{"d_model": 192, "activation": "squared_relu", "normalize_top_k": true, "balance_bias": false, "router_z_loss": 0.001, "tie_embeddings": false, "optimizer": "soap_variant", "seq_len": 512, "train_tokens": 390200000, "dataset": "wikipedia_en"}
Below are experts of layer 4 (counted from 0) of a mixture-of-experts language model. Rows are named router (the router's row for the expert), down (a neuron's output weights, with its number) and show model dimensions 128-191. Each number is 500 + 50 x the weight over its row's rms, rounded and kept within 0 to 999. Numbers have three digits each.
After each expert's rows: a language model's description of what the expert responds to. This comes from a sample of Wikipedia text that the model never trained on.

# expert 2
router:531477538505450547497421580534460395495526495525515501471406502516441597413527482515421516516493487535499527462475457480469494594504540469367519498536507440452515441510478424561487552521511389
down0:575545486544489440417509506480494446519459465469558484553605421457488517515483535544427564451525428574467396446476528505506457450526446455446412540449583592515491485471416489597436595573522432
down1:551468573550454439525436511536468385508524546464576487463536531450571479501447585525485580443506430434502437534486490570480588475467515552549478558531519464415440448395509519486572507451528516
down2:463584440486454452528543560500450554612537502509471535392499510484491498569476544440569512504534523551504499498441548507481580500434519514544579477530551478541487474487578545532488451460489523
down3:499520531533382581539541454511521540451440525501482560555517459441538591527462493432521535520517492449516509488456408447520494445586474506540480492422560599492517472466377577455438533440477442
What it handles: Personal name pieces

# expert 3
router:607446496518503504423469589441463481561560476585506508540510588496442535477555530513482565516521484587519516471505420403485520603481495475499491612529567390535527495459414523525503506407545475
down0:487470495451469476574488462599502546459573431553513562585458538554519582486474470509560606509507473474545540479462512449528519545561516478473478485581577473511480557398487495543511591475591443
down1:435538459438456513456517489487535537508517533537469536630537470451515563554493479496579515417528477465496486474434460456453509580448548559496472593554558468534590525592514525384512456496461546
down2:503507571600493616548508483438504482456603448525480533539590495534491534539460470527534559516548584557468517525536429513481518535529524474579497440532487532432546489500448473513519499526428549
down3:466503549502462488453570542466439627483516450566490542500514479546514498551532528576463424550460465567531530647518560474533488509440546551460469350483447463478550527541504503474527474499430490
What it handles: Foreign name pieces

# expert 22
router:486452550543505564450488523451594479512481519478589478415496528437476577497538449521497571470489504549461555528482444424441593546448455437467588581520545437482494515511423447529487569479559502
down0:467509436479580543486428537515506483523520559507459575463543467514564508470567512516457463555422600559454548606490588486480431524475473515416429507454483495485467579411407513512604388413473473
down1:554402499612488555518531571422560460488462533445492543527585540444513509498500569477523523459459398505505577432500459491499480486512551474537483388486442558464503556425499542393596517592484452
down2:512578469423562472471389491547485536571505420488462476500473444476526573551551497522556507449433593493549452489487567511514604495503498626589410531386558501454550514492523573556556552412507508
down3:569537467551459471474525505545524525422453457366476452569459467550500483472523517508551494419463559541483519625544565514539552546472516553626450486392488429403510583565603575515502492556502439
What it handles: Copulas and articles

# expert 29
router:559408483498461515552500554487575454551584471510548394467435566534506470468600516567488563542576462453510543526432519451454573484477453485483558583560527446452522494372467477576391523462478466
down0:545459418555457454530444431455445408495475460549421500572527664570531477559497589442569496502610447461518539439463592496496530476539430545518579459486583506554505548426477486502475545560544449
down1:444537461509513546476528524525536544521523486476484606493498517544466529508519460531549494432524485521475440476470500485436561523439632511556537518477529524543592422544539430557636524541481543
down2:465589544406529523555558454443520626447501373547541454518548533473502463485504463502516534557452579499481528512585423598500477510575523493496482511433596560454546627421447458522503524455537529
down3:423500578535537534486441449558439414557530501508530472532605482545541567456550535483563480619382548584513549624577473522532537519491486545505481469503553511560493544484460510484496448480488533
What it handles: Title and field words

# expert 20
router:520392590559601518429526526477527539492491411548482496422437506428490536449534424477474492535503426536447633418505477447467603536440402494527484541484570487549513443518460503517493526428541495
down0:460457510481419447519530477463545564464508564516490537574506517569507522509476402498539406442400460466489502385485499515561586502453546532564413474603434489477549520533474509404438536569486535
down1:492508441521554468521475482522536537418565471486505494517527536528510462539550532589635480459518495526570477505516561504557579491447509429403509430496509480482517558458551497552542480512479575
down2:590547511438534500458544570551614418436464527490491454568489569486519512504473401468516401550422351497454505418537478555479494529464529471471506619580502553493589499515504459483432542491478551
down3:460486477501527559526522506514543481623554426509437426541573600513520444529407427598513523548575498501473403538563534453514544548473522474483448473620548445555433538500485459622445536558486509
What it handles: Descriptive noun suffixes

# expert 21
router:538434442542529458410510580492458497463481469508500449487448543473463544496600504489476510507566514453469488474469447520397636487396463501490566594595570437479506450470371407538438550473466461
down0:450491678517548469582505397489453519533568420507584443579516519506542478512427565510530474497457469468588393564436487638446567523539472494414504541512469532570494444567617473482441483486498489
down1:490537543495532482527524527544522490416486491437587516541449468499474500427471541482557478415594548477520526482595420492513514484473470609497531581440447497461483483580498497453607457506543475
down2:480484547546586421478550458507416481450402552528422467509505498510448528542514453569441460499385467488441534484387403493509496476426495502458503487572438560475438457469478498504461522529450535
down3:449549604537481430414650541500409534501525521468542498587467545499555491442421537524446536432442439453504408515548473437476493565529470490475496531547481556551544485481533456492497409452454531
What it handles: Concrete head nouns

# expert 18
router:535470462503579515392433575522566485468535443480508437415409544469507487492550509516500594553558449542514520505513512536433510563440428442469475536534600466556514481383455515555508529464592494
down0:529507496502480554454641528460395530497517409596522495506539532511555519551553572561602466515539487543530450548468510402535461445450532613530536396476429587486483540563505430527451444519521497
down1:540521474487452560417431479531580433509559498427542511488550441541504454524425600522593552571556413455488485558600461561481458551475465533564437494414428512447533465443471388448502426511515574
down2:507495514497512494530610463519472433500452493609506462551509555519507558415526575462474510542441338459518516593576537534465467518487465488450489489435490507535536535418543479563478520428526501
down3:571592534484517447544527516443490580485531482480516473526519529448511560500433452510479502460479513578542470459443500504407549491576614559502465588550397597473553417512476466499521542471607554
What it handles: Narrative verbs, clause links

# expert 26
router:479586576521466569436360478481530458529527483493522465442454580475471530510478436489467469488532437482446533481500511543477504527415521419447555498469461471537517441386487491497459558511571455
down0:541537507552478498542465423544553431529532477416502569430497488438404552484484493540579559556542455588554514455470417501591490543563475452539564523437510455469462420519542502519487561531545418
down1:499586526478422553541511498515483569466445511496481587465558516515479494470475506480573487475513546423521493514466532547425460472557512565515470512446517429387518484450473445454574498524612487
down2:460504511539533492530478447486491529567472479410522553417475458485545469564506515571508526374520475439496495505565379418479433528497471475538544465508502525451511441429491465415515473519470572
down3:403527403403474422435612585473491520440459471520523501612514493468606509534502524494480550497488575539581506516421455465448462505552543529501489514545475443502476400505536470461504554528501522
What it handles: Capital initial letters

# expert 4
router:502528509537472515404422520501549447577533486566541451499548536507463485440517482470515534548544458543432460425390410448469492551430520558419458598634480468512543410427462462542496534476537461
down0:531550444578507564477460515538430536520404468481510516535439458523442431468532424444537413504457509489496506441480480553508482497511558534422496489575474509500535526519508489512488413460509463
down1:512468494524393486411569396488484511486434485537511580482481460464520441503559492459464469439518524495504481491543563530544466590534535427469421445565494456566538480541597483522436530462457518
down2:465561514452507434475482475430425483465480383468505493551485520405563529546546545560484542479519474516505540525594488520438401500503471520517558540487526506562528582496458346522557468409507502
down3:389497481527563568518537474439477590533452420371429555458478537436464515459421548534521487381549508466506578491564422516541518533489414591526481499453451482514512500449506403558634592503551539
What it handles: European personal names

# expert 15
router:494424542543456509480514517556550451557468447544508349519503502538509533460536524398416542452565445578498572461462514490458513515506473418477528484580592481544450443483425502520465583458534471
down0:577609451522456556407489512500528415523579546475584541512396489477501560504455531510465450492485469474559452632463521545444516554591550526388509430531518583488522447512404444506539597431521531
down1:479436435566453487533529483470507438488521506483528560640476508595475474592467473488454513534513518425390492555527457513425446467511486438449479442545509555517393547508580599420501529494471492
down2:469511564475473546552610488456487528470466605593530543532453475552507467515570496546498587551517451538562425533421502502431545510522498552522490440536424505449530612515549512516525536472538451
down3:452549551528462487546500431511449484432447523547480479544546485433544539577502566479472584462505464489569560468482446474528389609455533510520505439560482515473470516531522468522552492392483545
What it handles: Word-initial consonant pieces

# expert 19
router:542454548587424529503499535420555433536497393548604463481545508551537615474551505527473521517537435500498460412380474445476456479435506469411552495495546464440489504459526398574499603535577440
down0:478509532508568587498523368542445452411599512578483496516493521510487580536492535600537581588439513531498548477497435494439505562492528560478587464496532565464517479451384591484462624520451581
down1:531511580522511470548500543541384504441534529532489532477529392517451398490469440453469489443465571642522481490484503502559546563471460570586587471532514555565524573465408497584564482448492555
down2:537498530454560534475479502536550496499541580498482559433458449441443484622508499535513546432510568537473427451452424523495514453528500537529526522464516477583492533494546517448552542507520517
down3:441515597463412521548460540378455501487495512511487568428425502505536592497460533578565462551418574555523460508454479514468551492465491413404526496460520564480453434473463478491464539567437509
What it handles: C-syllable word pieces

# expert 13
router:521511597506499583413465590464410586530509498548537486436462570459499560478563502520451531547588526595496534452507441501425580617491461458440564526573464431524587517489458442520496541478576467
down3:560500530536483447466541530480527544483536468564464474618533413511487558505472427445484516506487537387567539490552528483453601481494425584514574419523518529520474502520515457487484536476499407
down4:547569512475474461479566512483423542487571489442445588607500415434529552524478504440524551452490476544524524488495484443529494484495511517526447482477491448485476570562501391490534503456463412
down5:582445472583536530526421452510599554489482500470507611523537498441520543481496613465500462483388480542388407526449498459462486516456480526512463449418482507454500409479553444482478516469546542
down6:533454434573486565498507496501527542457562563502467586459660447533503467569510489584653556471463501493495466424697592532481583488513499478506486481505559499542524458494508494484444437534510471
What it handles: Place and proper nouns

# expert 27
router:527457552523538555466520549435544571568542403552524462459453522457492548450535455471471555527545491523460587464436477469428560550437407501513539548525529459501569532457454431513463546437539472
down0:447507596484551501501533499503512504585510460479574553509451527440459455525476564538454600559439534406512525440559530414453509521408459435532469486561538372477567513499490481509423434582478512
down1:515548589380516548501567545503425503558469443525513474415481472503453433463484533515514527456522525559541508430563506492482498503474524417581401475472484475466475597446536559515540445460482546
down2:660519456355416492564468541527398484518546518506548463523451509484498432495519581571506550498560562513479562433472394505377475538469522599471446448525586494560534461510560467405518427508509507
down3:490495518486549404478475587485472621539499596564526561518442511606454492469496576491482557460409474428547512545490493445528520484517422517565470477368404473514499458497515506503494593574424480
What it handles: Determiners and quantifiers

# expert 30
router:492494564555499505477462484463517428482518487536529420490416516443494559457507468465448496617582422462461533466404485495517492518462417416460549502510598477467556456428519398579498590461618425
down0:489535570432459508523560502522505422480440561553412426483459556473453431415476509552566431484518406500520495537398521504480547446496536473434519491411568496533418553511503511490548542460612452
down1:566483399510546521525474499597428459442461501541499523433535450438488483455480492524565569414528441420563515473533521444531615514504492463584441522510520456562562549524478473541456525452480531
down2:570475474511487509482487472487498484445464466550465453504460537551551506586483567443523495499372526509497457447523553511459480560606488502500468443396476519502589496505482470525462562529534508
down3:541458526474500470523581494534473594565552554451425597481544461423533505526444461432405477535493516502648467478502557503479481550522531496473472504486476586456435487570540475540510559507509559
What it handles: Section breaks, headings

# expert 23
router:622379547572515511509465454450554455508463475500497487434526500511460593468526497518428460533471424523424550480482502453509542452447445471501527556495528473468430456444476465581500511395514391
down0:488477560549461563428502556509472454387585511491493567538514438502486559444561463576448473492534518446542394506536505570529528488448602471473444515374451457420458476576525516466548510546410504
down1:434424571521567539502560577458507640527512476473420441558498552510531521533502431602443455569542523453514522471560513457538466522463402477476468558509543489436540434516501552504530438484496527
down2:574443483474539528498477472519500510518461494533548523427528608435495469461485519624531480476595465487564527479493522511566551495549392454494404479482663516571601541477454564468572494426525493
down3:504500471452477497514561550426587457563502530535568494485449584446482419476534475477486522447512513396529463548490611543451464515576507478467536554576526495485557520543485480436444581457512517
What it handles: Non-Latin bytes, LaTeX

# expert 0
router:535471517502510475431536561428551467495491471556496454457504505439491514464530409476527524542605473536405536508426508457442566597493439491439553472481484492513521483447512502496473528419494500
down0:498508531529566512482519556582494561459522486385503478587470504453476565556473487547471485472522512569353489511485526452459615441451534508497526495454462493466524555511533421539550504533542494
down1:432652535454484577509406472466503459428450564467490478536484508502467454556433537463454473563519534483395548400504551630553467463429465437583444486436465561480528512568583545483566472472491550
down2:485588622445420495471435505482563447480524567518450456457582456507402418495565444432503490496487540482526548526425449508429498487462526461586468506521536468539483530496468536385501488511476400
down3:532424417645464529405471513535500458400503511481478584531507445514483562478517468562545496505534457515441478499414559473512520495487482582457457441506501490427482436505489425559469480599518414
What it handles: Conjunctions and prepositions

# expert 7
router:486493538470502554480468545501534470555548459597500479452447578425470558463520503452391521583582512491453526441449398539481495474470436478478569514546559469506463480524378444525421497514495443
down0:439463541618468429505493408419499528630399488470429446476483443572480574459557529503512458393523502458512488449544437387506479435541456441466506475504532433432461440489460433488461414438427484
down1:501588500449504571443577472451497534373556554504476538539507427439562523625495576451465545430486518553404469642581466482527416499529549491421501490472478534375501514557515519466486549603555509
down2:550476568455379547464472444466557475559483546530491516526539549542373422531445469535495613481450501488458500503517498577506452514577536475468454407460415494503518490466517488534538512553543481
down3:538576486549564473493497610439437550524488577462511600422433591535466567460451446492517433575529461482461468520523456519471425564588505445518503496527442470573472478551552490506463490468546470
What it handles: Infobox field starts